From a checkpoint of a small mixture-of-experts model trained on Wikipedia.
Training: a variant of Muon for the experts, 541M tokens, 4129 steps.
Below are experts of layer 8 (counted from 0) of a mixture-of-experts language model. Rows are named router (the router's row for the expert), up (a neuron's input weights, with its number), down (a neuron's output weights, with its number) and show model dimensions 384-511. Each number is 500 + 40 x the weight over its row's rms, rounded and kept within 0 to 999. Numbers have three digits each.
Before each expert's rows: "comes before" lists some tokens at least twice as common just after its tokens as in all text; "gets" lists some tokens that make up at least twice as much of what it gets as of all text. This comes from a sample of Wikipedia text that the model never trained on. Tokens count by the router's weight.

# expert 2
comes before: " |", ")", "%", " (", ";", "^{"
gets: " |", "–", ")", "%", ";", "th"
router:408492489456532489469499531449495491505482491515453465487519520440537533473460506479475551511581448492539477465517458494543406459505524505475507500458518520533546426447521485501549454469542493440494485517575498510485496498482492532477467482461476508497425531444499470532546479521545551507461423455494501564411505589455453398512529540430502465499424441509493540539520588562525480458549
up0:533504539460511545491503531449502549539498484585525493444441503509420480488463512538453546481541502518465463457546542452506426516481590574466464478507479518511531492459575538487559477525526473474558537445511516491535522459489553571486487544580435539539482498545484503463545576487477557500511545506556515489465494452478507530469537453530544481504507548525459444495474536505570508507439
down0:450480455474465525548465437568382592537479536551443503559459451551514496519529528482470389550459507524531496505480493470478518584572557520507525579464504477566441486458496466464523523524472485507533519527466465486472547483500557527514440463599502456525492548536491504449403507544508501524523554545455432469464534510484536469453423427474522490451530504458542495470516517520460462497523
up1:502542494452535509474491416531498537502422558528520505466446589477557529470528511454486451511503544467495498524462499453504522542450438445553506509536503512558421526579498516435478515444552490465552519479572505504517556448484488508562525412538462501519460471583537455516440508507542430483579497582460510519515505572517576478438556506449533502495520542469462515458452491501546483442441
down1:486575512489518445477572553510528474547497522519505525474555418456400550529488466567561392464511496477419464474517507524467379512514573468488517515532455518518507506488522497459497524521466476528480537497490521467542471518493480583498444458535552453557547548506526457529481406521505566475501511483524517532456518540534487510497567511517553492486458521540536515467464470551462492479569
up2:487401478481506510469473578472552554488450575530478525499467461519531516469586466491495509523442496449417554503538534487498556481549551462510518523468474531536497451540494474567486522515485537437483485539440492444534497524435521553466498528500582511554557574511537464510512518562509489476457518585485448503559491488541508506529483479540501440528531489521563545538486513487561462529532
down2:537489478474523419432519498471515421487451456594506448464490496475421513426569484506527501518558495501537439508497498465522507467481508532470469517611516553475555493491483451540547483588501471536522404479489522521464460561611521515523506509453584562499502524572473464492529469457500478458495490532438500496518523490479408477477592500415549543485617511500507471576517533498453489495471
up3:441534482502470486506468482473504450506464517470523568477533484536374564477516550520444527497492509458478518527471459493578532550532482543482556519491518537443480447502445489544475579561537434481499522556502502481521527529480485477538500426497490526515432487542530492522513520533462473464549500445532495446506469517570546507506530427436538487483549454480450538485499548547546522511486
down3:526524480505447551476500584502504521438482432551585514530467478459545442608474530510417468485453487552446510547449505505533575461506558499460522455583518468517492471522554493481498473482506488570494528523517488502535516509493490500470525466420574511531511571448554424463502505478489486523452475518501450510476467544532553507533454497452492457491491517476540569530477496543499522482542
up4:443459459516459414488459461508516529509518468537489583530479522464437513457480491518497505535468542519467571566620548507496556576495475498468506506512474413551582498512466568538518449457497499507452453470502496495518560583508421450453501570538492475443428516523411474547502448586489473553538415466474512475528571525442454511536515594514480509521451464519511515483476472469509420465534
down4:509499469442540457493536595491460524516460544493532532488497568545517517479550508491425455535450551532510541478499503479475539480523502494583459444512545520480445494450467516493482452554552512462586510482485430530507549446478508496539450480551540497472424483437461560525505451568462501517457419479525532471566516494493530496518464517552431472491496502447533463514526609474466555527411
up5:487448556451497498545477517481472418516488513455474385508531418523567490481528458498494484553498408464503468515468525422468574510508561532504483503521546512480526551504544471450533477436560500472497517477456620455505517467446528451499620512543493493478514534449517511472456465511586530554539469433489506551535582507450497484434570510529528503546524555466542527492521519469485491393442
down5:524467406548458505489449501562450455499521485504492526495500424481404519543523493523595494436579487521493541488549430578482448428527511555515446490491481523512462573579464502466548533480481562498499501461504580461544445523470506482482518557468395470462511503413523533506609428524556513447492485498507550517507480455506432489466432515442460466460495494476521460510494473518460528497498
up6:483517471530509475530568472514481516573495444554454502480496541490480485514467502412486497448626485542500533502536467531641528460469559539469522490517523482539469498472472462535520487443508514565434481498568505499580553509489469493468557469490490509394537556534467438494522486554500528484474502525518558463485454475497499519588489495456537450477470503548532481469518489504468495532465
down6:511523482519498485474458516516492513458468451539450505468548491484499544515565479467469477535458578441451426534502499464470516526473504526421452460532524520541494479454503503514502473441568543534428527507481421509511559510486490567483538469494494540384557579464482564541561516471552465578440464555405517496541535512495472466492451522518443498526459470503533535451494488552449468486429
up7:508466495458502529518488568523425527532529520493470473468502569534506535569508494464537514553559564473503480488556564517505459468482438473518497468474466594504533457493559510468474467524538481419468470444487500500467446490479496516482434534478454485451511475523452417485498460525520547458454513461493435469551506474564562518492469547563489514542548430555478548420478508529479488493567
down7:537482492443503553499484517471500531527482463491517461449534526482498520506511454526514557576450532513497532487445537443483499593566499527478463505452462479480458525505534500439457523482515518405476487453567486488516515511494490457429440458539501523516524490481573439572460480400496440464526588489544542452456530504582497461419596468502571524382489478519472474547488511519557442588516
up8:513482468501517496484483450536517535522453476529500477541513475398580581515430496476492524446415487446514472505580500513466388551478457506438465439468487469504486505468520472498578557449415505479621528528499439515500508545529454429412468525454549500484532484502512520542431412518501496535523511485553526544484542603555469488470498571490499569468487456531470530548459494532503508441397
down8:518522498556513446489548477488502516482477517537507511441443561446473505541539526490457451521532454512456496539520530547501499537405555529573504501520482436475476484495349468547512507573445493510456521494474520456537518540449515505555461532475517503482496461484402537511479476524473429484512555548452563613594520493471512517546481503487491509520523457525485597501589470473437418457521
up9:436461471465512493576524487513486500494467401469531498506471413587498511470485425469561480534483540532551486482528473478546398488520467505443472454590477508473523421487507595567497555466417500480522490511537490489494578516493485475537524431502526491503485515493505513523559501489527522572543495489532550503513483553549511407538473542408492489501509518603542559559506545511513525468489
down9:400445477513460464478494478455445510506582499528470554517484457486500510538459492483479512474469549480420542524529509514511478503510567442519548519482507471475519519453467492502484500567537523477436438507519527537489624517546520538528437461448507514525503489519586569478446513453518475454494528478478567538569482494501556489550507392544445509499531463490512518436475500432491548529462
up10:468459413466505513492509436472546539458485486450457468516542547470490508571539525548424523472612460473380523594563447474513481492472452502492468480498523485484557544458580466498530513538514503558403512422500526522484518453483515518585403528463497547511488471476506566497595486434539542434526479457479552515464476473499574477501507470578511466503466521482501490494519443548463502581469
down10:456479501490512512452479535498517544438486478513478571457485503500378489414534502509567509509492484511476536484452424512511370552460563534442560585518542524480504491482502431522476457547480482449508546536543475484499490563468491479580507470529514525499434525540466489501463530566473554515494580489510462505527488484481485545568499441444516497491532498553530523522480449492531509536446
up11:446459495486534445469497510490506531524483460487398524483481518405454521456509423461431542414539509519452486475518484533543549537454404542585482531516471479547565485534545592416494475476532540525422513499491515544535477539545479479497529448480463565467466563514493526506394572493490459464516492483508525481549512516417468459490467547494451520501485499546612521407590471490515542529398
down11:444501555469522452570527499433468487441469469507519508512511534506485524476532518551485488504531450514568545412500500510451420503498539529414486456515509527500536510455520480480520482433508532589541600544511504513490477518419500478436531544511484505551504545538501501531527517492546474575546483484522473523432485473504493467507445466571473471517519489534484479499509501504534489543451
up12:480503462537449460473574500442420496550498529490535500417548518514520506535493470470508435509470490499425449526447467407460496516568523440513456424471465514501481574460570430498534457479445578479438506546530561519542568490492491551543536533501508509442499508477508514502465485522496456494542517568479480533569467568477465464506476474526482517496510493540512525489518517510493530500537
down12:508480451458510522434440460466528448454461523458463571522553506460520478489540367495487492519516558512470402518524451472540507489488522494470508558459541533552489457379530554560445469488456489506510566492501473494476451443594511436552445477524533517422434472468445448486487529538486521476492429501474506522471465510489522480525492439495487448502552457529496459513520503467539510540484
up13:491615483477533470567432459505541482516512486496466489544436475541522488448533537445498487461511482504504445517556496548563560460562527536466494466544516506513480441422454466593540534542479537489559454528544508556449473517384492476474515492520478474464464503445567524522505551447467506566504489472486479477518449535520536529519443608499494454534496475463498502458489486455497414462559
down13:487517498578452518500471470512544531525461469497431474454574494499563510508551494478587562503498558513576596488487462461495480471502474531580418547538496535531536499462514479514595549474457494553524481524476489434499486489546525526498487503440482483533511452519504561424516478487511485439533440576452519497436484524492523424489479459552519463530377513482422546474485486513494516462459
up14:492497466504417518528441486500502447495493510442539494483452484478409511546509509532495561503541506440512530573486430499553510489568542522514557546456470551501462471470503485471486472427540544452447530503478543522526393551519525504537497528491527580538510507461503517508486435503515553507455567494513570544568501450469526572506539493506503468625515481474563550489515430498488536512559
down14:477532538569538525511500507408553466538439521514432517445562468459494481445438505551533520526475530477509490498535471582497518479477509516512468433474441498550536455514469379466521499446541466488543470515464487530537519484426473475517490566432547505521457520520521524562444491527554511609520512502488458513468508504496532516489471463484530508478460454496428468525489506474451519418546
up15:488469541450512550438489454573566489453434577564491532546491483487482551444475443438448513434440526516456555519506453520498466484463493596428540480498591458473505456523497519513544444518513519504480479469507437564545567523453509442553474507507554486549492491520502508515473386494427514569449496529471535518517471412446580516558515552536540487504515560512500566500548519440450508462512
down15:448451475502568451559479460501493472472513593441424447507551543503532522499503554471480423508447486509504524540505440526395493520447480450543524482410498473476454475481508568517494531469457430458489514555463545477554460543474540515519417484495499536477475456453541417487440541433473476456490571493521440567538474514525509502580492515533452477570509496545563445470529574503545555525500
up16:522485511470445553520515495545550480585461469503515504530481550514488458511528477555459517565551495510479514445490521452537446547553536498502453472516456547482471537470502498531558525579468502475490449476479458491483476560533498586526431390477442485515479527561463463513565486567509529529552557398513506503521481449465509431491451507464454522516548442571458479457480510501479455508479
down16:408435490521507449536414496437540556468482555437539527501423609516563419469557479514448519552505505533461472551531473571449448494540556517535488456547501443475501511521480409479456481488492497476554477508524483571455478532563580443450556547479495481535466523549545512502535441490500506569506527494476467469518539546466459549502498553505483538528522511484429590519492547475560518490569

# expert 6
comes before: "1", "2", "0", "9", "3", "8"
gets: " ", "1", "2", "0", "9", "3"
router:532486476536508495477473541436502521543464473457518475477459508558496527535517475574486535533502526481492426468581523466482470443544534524463499444543434494508528460477516467512531477500585435488458431477482431472463547571497474540491498538425528494513407428459492414519475510538503445475419485556424477483471531538547515490517502515469452518521445485611438535508502545564455497451525
up0:522593486541412544496501480516538433483470512502492542496505487466500403475433474446560505512536468604552541492468531508503507529569483465476461480502512563468471510577531507553528528463513474513583473454467465484487518465483499553541486579511501545478480501541490510552390454484417481550437490483474478389393473457529473557556534419475516436484493554592513529574485520565586466559501
down0:504548505470440554425470513428524538528516437529492548472543545540446472510439613528481491537539466545436445490423518456476437495502574416539447455498523544416515485552529477495583564514581559444504562499445455470478485475533522574490450527546489501504483494503584481444466479563516492462504545509480484457465553488575536556554535412508500436501561536486499461553516485521462439509518
up1:541543415510448496544492479448514507500468542576492478552511544543466477501490457488516539451474443555554581528520547451473493448516466500509493525539461463441466476532488481522497479500508453540461574493582479488535502459489509500497441480534511488519449561507534477484475548490493470462527533464459561552485497534501513447440541466508475524448469477520587398417584530515555489512553
down1:525493555513560499447512487507588433460576513564443586514561484518536510476551495522555527461421510482490543466508574517555463494500466425472595440493504489499482530488542494569511538453554493474482505505564509534489442492567550495471508525598473456482511378515405493438500527520498472433413538602491465486457544574463497460552507419578509511442518519542562517584535535513514541527542
up2:484451507524445414525517451531503533516504493534529502492471492520564521459486535533571522485447520449497506468438448544500497542473496455483552492553443504497489597524549532527464490491448427587438556464450484453502518523533508509522539420519478506500524528477493554471453435478536438530523484470450516499564529465522502421496479563498488482554455500431443508424456506460558421525541
down2:506565527494468526518472471489576472507500447493442512543458505518433433403407452453543544515532572493479473525496549536553465490509460497548543506524466506521546464498508484516584467443471509478484548515567504486487538476492439490481434518498487577516470464446468471598538440439528528551495498430491480568508519482535465566501518504481522496430591486486519553485417465504515515526494
up3:490499526511540443512510550542520459526475501520485582506480521478466427482464506512511591500453487520525455560517502513479485569536503509499513515521512474479513461491525449526475531494436412598489505534476521428484483484486488494542453498468491446463494517468470539538466407467549437521589518470487554480505579489547487483521448483481520522583518501466569511498461513507519447520545
down3:476475369558525522480495506432468547536553495541499504467531540510502571474448517591510461558564404566438604490434499519458482465514483429486513506498495514511538513528521458520562526513484526490517476475451537513510475513539567483495453452408475574485521489428542484491474466476542494512470424477472507539457521484477404522529506506498564460410443469492512479495550470560465548443518
up4:509449523459476460436497478554504470516494544542536496482499510467461515463503517540489545467484466575469434532547415556543463532480507476544499517461465535525559446515540475439444486530496477504524521574500490537501509497467444525478529444436487487495488449476496460557453497493501488583508561505476509574584532553482545521480519480493490540497508487572563464525522535454555467542516
down4:488568496420509479524505474442478388499489524502495480475427458476541474452487444581509471485481510512483548505440438510446569469557509584473501524537485532516500471471547495498468519483546480540494406561483508550436540517625460494499540451460486413441522490457559551582478492489542440508504449506491547478499544495445575576457578464541530528493522475486455515500495504500481515452479
up5:460475498495523471422508528530511489500469441485487462511515460468479449533477596599447518610502489511549463518496495431488486518511547488453431432436552556467496540462501517481517421544477412510456537471410555517572523516407484549529468496462541470462500480506580579583436470548447468497514532545540475523524457456495413423563522418548498518522507469523429512470449495503463482538524
down5:459433449563453580519451514491522517489478478495472506542502568492538527432529534530532585514521540558443460452501611529500487534551572522533482454406465523539479473417534447513483530533466500510485440506554503450430487445460545450518526532516448488491417453506473490448516511538488537602536595488509460474564512582474515538501493528510557486550513485561517560469540482478504506570488
up6:513456506533548493511534505550482453500533520532493517424507504493509457494489497534528419475452557477448505592562475507436453497473448510511554496489519464506478518482509476521502492533540462507530501500565578475452528520507478586449505478497582456425470492515458483511460491517465544553559516498463467454450501569498565396498488497456500426562434425547508533440524507559449533467367
down6:523449556476512431469418488540527545551523499501498477524443543522488560546515517512495576521512536455524592500508478477509450469473466472493425493524492463441410524483514483443556440491449533529559415522525479513561566521465523552436460541481433479463543502526516436524626462515391492516485528491558527536440448517495536487543477548469508557501488500487531541480546447450463528581509
up7:507518504588441567510448605533487515495516513541457474555463526480448456454429514518453455490558523427476444460520492549460497551508488483504468525480529538477518559477516544506568470561571566470489491546525488521514437554516494475517536505551509515528507526519491517501451531489538466427440476485409502443454557508509556440475528471491570480554529448491470466475453572498453508548525
down7:495549467559505467477504485514483437557412498514488543503445506532500496498541543527493521456509457398497517458501492516475485525526502514479491523474558527457493503564484516528415534496532570467475590522466508473457412478538549543506467456524553386519507514503461526451485535489483541537476488421508458490544514555473533510503477564450415561510453533492442431425469528507441509553519
up8:548523507492433495522550558543537452492441478517516502517470490562485537525538480514495496484507559490503531428487403421533539558446507577494490466529475487517495513570482517461550537587417463477512507495509522446516496479436500513438573507495444515444459560472426485478502526502460479472506461525451465541485513495469525498536545506528476486508547411498527411521473496484463504472525
down8:473446476551504497447518493487538514456516490522484571513528467568529552522478391476447442459420538462484465550536530474522519472439501412533507541561455535482499521518541568508493515507458551468551503464500455460532474485499473517510502446458471514433506566499452465546461534445486493487520497559516469516472471523484473537456563578555461543502473546484508500474546504520508435513525
up9:516543452497424530457517496451516547512461495512488486439456507514511570551502506510505569436485429492518442466467520497494512561471526526489470518493559590433498513464458503498503508466445522521525474494572500584468486447514543507582448525599510568506491551405529593504467512562532468483571525495517426580488490526521489543470457552521513634504431454540514474511522459489505468520576
down9:482459405454452504477496461526531554512471548506536437519485534458508525485490481467477455542550511444452527540483457489495501483490528433484483452536504540569531456498530552524533461507466501518515484500527589482484507418546494547502523512488504448496491533429574464539489575513471461471541420478549468508516498466528518515555451544561519540457470473488582441489485444508516515504545
up10:547477500517481477430512492466478490504492483492484518574542483479496504503494513548502555397519504519439576515507533543495546482422573488463509463483552511465589485466506405480400497549497483489467518504530564569484500499552485541534521498513551497574484520508461493545581491420508520559431486636492499503487541509532470418488455454545507464500477498545428450447472537554461481455448
down10:422549512517439510452460567406485465540532524453548587463445512533472489494559557484536469536466529526556460493523555498517579529555473421506536519522573500501479429552449447582530516461488471504473467454555492437524507472452522452529460491474454475459506535542442542514441496482418534554449501480471504440555470479537554468551432465453515532460493536466451454506483499457590514461493
up11:514563495465536456541441555485463545507533436507513535449455545498469515547475516483502540436534503472523401462546473547472457539412501465528433518571541528476521515477522486550474543448495525554560521581465451505513497533567450494502475451532446546496456533491529499512475509580512505454530513489473509534401496454454452490533554570417485541487460462499499514508462543518512463492582
down11:496475534549446477457476461492562540528493500514475454511470492566530533479620509478513447485446450490488566522467406432584588536458546520493564462528504411539542519488533506526486430501502475477452549517567439499488462440518488507480527482485459508521442474530494585528545555423560521504504506463520476493522466508535532506476431514529577510520455461474513454516576426570455487510425
up12:383528512541522500509544496579469451528486530502509542508510495555506473531495468486530553511523486565505443525535450523470471492451489495524468526492558450475502472503440462590474512565520449494553455586473519536472523489511474491570501503529442472547446517454476491544467536526503480536481558500497461455481496550504467450490469475508481497508474459505451573447550530548450477540481
down12:543456538519499462510520510547554468489545572448471391431500516522581503516568367509457482545463516547539561502444477489444598444462498460472586518480469494506434508529503517480526507493492416453505396445543529487537518513532456482522567585495520515560463397424571507481522499436486473489530546548416506432532531564534535473489503462499468413559462461489480515476544518488478527472539
up13:535432501479520554534392546427495464579523440509527475488539517575439478556462562507504524557498496513461466461539493467501448461494535482484459463414488553496496529488478496448520548488496462451419532491475486536480594556430493493526510538539495398487488527505556529463500460479500496521500519467481511493524502513547516456441532482479495510460458526552502387542512500518510493497512
down13:533507509441574445469527521447504488476506489543577526507511451507480477524504554506527558504499452476445507443488459463478485480534464439533532491557510456493518552554444453571548498535489533462525423483536509482558500482502508452496453519359534545462532443476532456490480500510480458475515451452489529535457484447541508506443502510546523417502483506485542572475598507479540486497580
up14:473516521543542515497579537531457529466528530469485559518466511531532441521500546537472529425454500521528495501475482494509496499498585520508479474549516498523537446514492494481494495506434469553521563551540522445493561491464447581476424460582511538496489505476473469461483493423421461505514509488535531539459544480452429463556536580577491550530514456508487463560550483439517394449506
down14:521482579553427496502497532449470521525546522462505503468478450501517506515504501545538474562556495544411544504516474505508560492520489531424547548508489457587434494509561511483540484456467482521519551565532495511453539488513423463464563558569499540496484470530485456454502526497428516479513482577501519520467514578455534471430536474497544468478591513544444538437448435540451491458470
up15:475529526535522429538515499440471623465563504502541522524438536547561490526564461479451514479491467489527576505487559421582487461493482552484511533467545454443445481522536403528484447539460534469451487512543505485472534508495519545554542547377544525504476539498510498469479467487494601551472516506538476499473444487461435473509518580554494475557496478535468522493554529530497553398520
down15:521520500511477547471476555440507458505517557429518524503528476508496532502458549473513529493508484506585456531499511470539438554478522516492505521463502459566523527453439533511435435491468533474520485561438503486501480471541530470499563526456519551592554503416434447458505486516502581436462499515527490530471466484523533457541426509543485575515563545497468509543555516529511538471511
up16:501547503486499580505588560514513558577484468504543457469433479556491542562516515493443456500499562380477566521437498526474486461506441515534491472451508474443581539480545513442466536513509521462511520479468492452439490503484442462536569516447545543503524463488480521500466460535439502533534500556511501527577483458602505480469528462539461499526495574499505531462499575450551491464500
down16:454502560514489485484505462470451505532538471559502476514531567477492524546452503514480468437406551503500540530458534516467559531562446510465550511545434524510407535489492532514472496512533529487441493516460458485468513476416511492487518473478504494457537474514461518493528424509453477452442530463456430487536493486484516501546480429501539422542550526540533485554573502531467436546475

# expert 3
comes before: " the", " a", " The", " he", " was", " an"
gets: ",", ".", " to", " was", " and", " is"
router:495536499550531529454487542484469421505463349541492479471527509557501469524417448476528469444502531454542454499475549551560438547473494519582508519492478518541455486488560546512540514506505517524422473502521527469476462441460564556506515530578526578518430509489529487501499489499454510495498545496547500514492527530459497520578523553478585510489479492483493478476509570486423533510429
up0:497506490529560537523448516472519580439448471569494496537557501503505417486493483538479521432498467567493466515520508537513511558478476518463484563492509540528520539482581518541563406460565459466514569522594444529500484422523483528505487515487465479444501547403466507577508524513488522510487537482478477463434474586490527572542471512466524504489455520491455452492508460542491455556435
down0:567486507532542517487575535594538438484498482491464512581474536524539514429513482450516525442539425442415451472465524477533462533577514478513519463544466401489469474554469519498487561502470501495584511455546559464481520526504469522518456503502518487490442444484489548474494475503490500496546510509493461474464484505476591406409463550483518525470488512466550582527520473409484543475502
up1:547460456499465550479441490537458500433502498526496500456478496434475495532502457533506590442520482570536509457512532422515487439520459490589435504473541478414458509580513486544504530559611466504508501486496530415579513550464515546498495431562498509460512464489483456480522504489516544573516544465511491553484479480542477469444475507483547491439501489529502446526469475469488401512505
down1:571484530468528563467535456486476576407507518521453444367539505533475495520440463461544511515541483533471527612427476496506551518466461448478470529511497521462593574468508441457508550499517546465510538502602525492549442427432465523439569550522504529452552585510479476553502517439447443561508532445541452461468496493536557575545453505459467490497514544493540498548483491497474432463479
up2:529543477571559530500458569523455535519434426475433448467477487456489547570458485444519512505554390512440487561458450453514494541559474567539551555465547476486478517452443524549496485466446507491500410474450507444547485500474478489557468497466450524506458437490402538566511483532531484528463469441488504448543507507529578538542463437479441535401486456536481468501510423545508484610514
down2:499498556494446466449545534482481442483547487507568505453514501481604521547477472533492412465494502441493488590503471515498477484495497490481531495561485530515450507546507446468507510509479543432485482451384503438544515544540531499484462522561585497432497425451539465526489462493482547513526454500511484499468508495509539552617492460530432478534597480509468495508424532521525529464550
up3:554514498529458439428510461457496495572476506585520489553502532567464498493484461535476569483533470475499508439488484535529539496435524527503487536523573453522525482465506516525424526506567476420467463500448504510594514538581444476483499485503504410544473459417484470447540532491460560510509458459500503495534477476497491533475500546451433534477484482517427556490515520539469491459530
down3:440527496539505498495469489597540517547495460583504515411536519533507470460497494473528504456530515504533526462451414474534542469450512539489449541502381564517460500467533554453528504560561549550518483489479497518444531450532491528504577478410463597455540512531510534500522544525534433400560461524511515480457494483554432529532426500486419496550435499462496480457481463442534411526487
up4:492519445506545503512521406463546569498516539500512420426430517535397531521493507506456545513469596474529459440516506406498475514467519552528538446476448453507480464471481512553495500467455508449460541504467510516532473493452421526448467583508584611549521461524462480534564581573464549461532538482501435485472523398571511424477523494474512515502527594500476486410488490483478471503457
down4:535498522516414523484443554527415519419475510521418544532465517482495488522458505462471477564495492484515473511515489549482500532467486451548526513466471444472425524471638469529509552508460503560545531447471564584547443507560496503527533519579514538505569531411561478519495564551538526501516494424491535529501451471520518553574433492397465528457516529470503549506454454467563500477453
up5:471484488504522551521557556530433500509508534535487488413421567572509471465508554491512499469468557502513532491441483587519482566500443526544464458490550520516463551490554463465508442467526482518500524502548509516513510551443531536520520513515559535452407466433526512584587517549501476566415512490507542460511509561508520490503444504474458551440555466634477533396509574465477453438480
down5:535517488480488473503481509492512493461550513472527478511497468483552486493423429545556480515496459448486511527449437444426549469519501489469483496479482466500464456551412467546534521481382533516500506497459511501472458496535461540550529472502440573549509490505461569315430480426534561454531534511524510483513513496491523487543588510510582537544438531408498532519545447478567471545460
up6:501485483506398511517503480525453474615517466526505475536559428517494594503456536469510507559481466462489460469508476467481481460491538539519469510534426509497452493505426532607483519430464467500475501461533508528552525478554549501541447485493551444497496490515501456520511523508461477507478440447468540502480479495494511481475442536441529522512493496529484510499580487455448468518503
down6:485577542507397471497461504513482550505551457510454503455453497478490523487550471527509511582555517505514557545483546476452515511517507442541431482470484455499471506522487558498582512485586560446509544483549516454516511457535507555473546500463518497492504456516511447520494426511536459543449511471533434547506512521564507455497510485527476478511527480512522438520492499473439546473459
up7:460461515507484399578597571536488541471524476595547555484438510482492517470504499511441534439534525474513503474541470464554551565502507533512466529506504470540531534507532493432539512522537508486518533451516563431491507484482499542509464457472476456524569548451501459494425563482544411532480527440522425502470500475459491496527442526530545463493457435528578533544513483391465512538506
down7:480486510609514422435486550494515553456489541474507475470528517486454465491503491489523515578427448496449540463419553468558450485531459547529469519544502427451494467572527489525475504550509563469513524527506568479554460397491425436446472432437606498426535502554544507479517485510540536526477457541498514524447559554446517501501452465460506559407570522594485421462485533476504401496513
up8:527509500516497485492486490500468494432490525556458444489516401394521523514547471564476427530505483505503473452554446491470513559508526492556491480439487553524427399496536528550522381481530474491453563491500534502521544470469492514426506454507469495432480504439549485493493475477491516490533515487434469543487542433559446537490548451516498500510517415563483451526500460477472477457503
down8:512526493513609501569474556488528452451540537475504492501505486497526453459563473498493564511459415495528534559490453492455517548492538515496525538489553514523568462448487459510485510442494477527493490514481555517481468460504530482497435599501556512496487526473561498571424465523424464461487480539556551542510514483524493501410513464493483484432546566457503509552517557421543525491426
up9:484421501536501392426382486515470465474493485441482547546492479566481490508554472519526529460494504509507440533511496506491528554500433508502511546463507526499438538507547479487537468499533475477524504508489517511504457528504532538568541514468508476493503486561470479485555472474518576585481505469493542459562440525476508504418529524565523535471523461460473514473507541499542463545459
down9:521474498493514513470533477565477484433423471441464488418480458594535524486483527548505532504529474477552520477455539423485527492475592448491524562563441399572533461448515457468484552453494519465425492494503521475414508567479492508461450509508483517528464447521533440512501538476504476495507563455528608529499491567506501532525501482475487485464521528491518520466462522486528501512540
up10:497499464527530503536488475507539433497486506515533448467472502516469490465503556460502544566453477527494476494527449486488478473511532526452477539441502458470454562537499491489531482427505518557536519576505511590573527450437436498550455540542513541468450478502513415477548581529487466534508486470453550504478547503536556457453556487574513533491502469443530532452420583548530437453521
down10:495491531503532508549470501490514522495532475483489518540570542460451558437503547518484515540500608584460454484565522463557536489523444508484468614531525450494469499497459553416560510453514479482508512560485543409525494582520540456395483546535477506510469499484473441461443518559545462524508521495507524505499573487510423470592532562536504513480476480474494516579497494519542520527524
up11:541473426539550468506440454548488529494522476502561509541575533546525555499473488558450467434511519492452529447563521501546514564458534494513500494501473477525496470379473445474506501508534449518395569529505418475537553570450462460522526425576495508522533485496463478582439454413519500548500582506483501536466450458490488474470461507523516457543505542541480541513517560479566513539440
down11:449466511464541464545456504513522599559510451537488461568545467443580546514477422604452518439513471444435481446461494513423435510452495443533551519456510524453522501411545512539498489491505475474530456524496534513536470468413529439497526540512576520540472499547534445402512445447511474545542511429471483504442460499493538477537489480517503513495473521492447520541520506417475536469538
up12:514496464471476537489509468485455470526500490526533456539503545473525488443437479554471534521510580521491516479583451455473483563512549544571455487460482445511512487504483587507634425434521580445541531536484555474504533540507466435491533507564491506497471500478499459503542470525491461514451484557474448431506460497480505491473459398506420505530515491469511552398436562475488506535488
down12:489541563490383444505474509478476481489522444525486526495579502460526422492531518480515516509532550552480414527453494544498500536471521548443510527501425563501497475527450535452480495470530538509495483496472432439457535545518508563486434537514530510544511508505519536446501500512500497513474434526451478471515481459503494552499546394571518473456464456477498539505507530488532518498507
up13:450561582554479529520461521507533598555496475442538519504518506478498531463489551507504475494463480477414480496474503534464504552478542449490497521498504442492530526483521554542500456499493432508455539464507461491451534461529559513509516498450463495559480512498547499420545500480530450537461453507475501511421512568505481559497518447501526454449530449444478452561493514429438499523502
down13:553536456519488439454515579488526445503574518499511448610471487475543509505460455488588505529565531492581481500535422428453498466551522520526532464487492476508490484474465490498525458495482473467515498490517565515486442518453493536483545525519502571436455497523550506417441550486556519519426572482528555528461498515529500528534462460462569507544537533500491502505533498479484530513520
up14:464476506475504516425477474493498557454450492539522589451566523484488514549433512448500491518530490439508499519491517592525496464492474461518521504452519480505460428545499510447477479498512501498468505498458485464433549466536527484579552478453435508541506449482506542593502536543436515540571484516467624480590521409524495417476462543483452483482472448613452471465526493467494574453497
down14:569474554555446537518523460491509578458551478467468527518463540546499509446535442509540535498542461547512544503502471484497417429546557481461470534488464514523477521515443487501585475543501518515559571497459475472517466487469554452505585500407520532499598487489536436535520500511511406489457538531463477489547456553543533508464527514477445487508488478536503468531485524462578509533404
up15:499530412496530439444511597499504478487474444487510476523493518468490545527527540545610564564581489490569519510506544508432471527457480483518458491548387484421481450532577510520484477449539489524540544419527470471510445550530553507518500492505533468591469519398551479532439451494459460504531525463497453493497414510521570565542510493545506489504490483489535483501543500487497464494553
down15:515492444502413534467475527479510482544474528434443490472453509584484443498445543492521513475482461495556461555500477469534510481461556509484518528453537478515380515506518483490438550537479477443478550562499506467513529401541505489532404566541488514462505440505497482445495491463503544553451461504533476494431509536497425506467492509454567544487473444426536470556515468543488518541473
up16:576525455489444559450514542587471545523557491546519495525480551493548475485541471464481461481525497604509489543485515532561504471497456574510466546511508507485522476515471507506542480500560508511521499537456474468507533494482513525470514458507486609538465465480483471522487452436460405513424455504586538439483562548539533516506505443449472514458571528516473497467474471560390478485465
down16:563530502520473540552541468458479519518489417478522547445574511516463531549504539496544511506526464506591544489480446522586465471490481522511501510472573433459473464519513538469548489452513494534550487540508553466496546556494459540511519415481509472529423523504441481486427536489462489532456452536521568461505500476444420545437480474508489496477494425554474533513449459494452465538522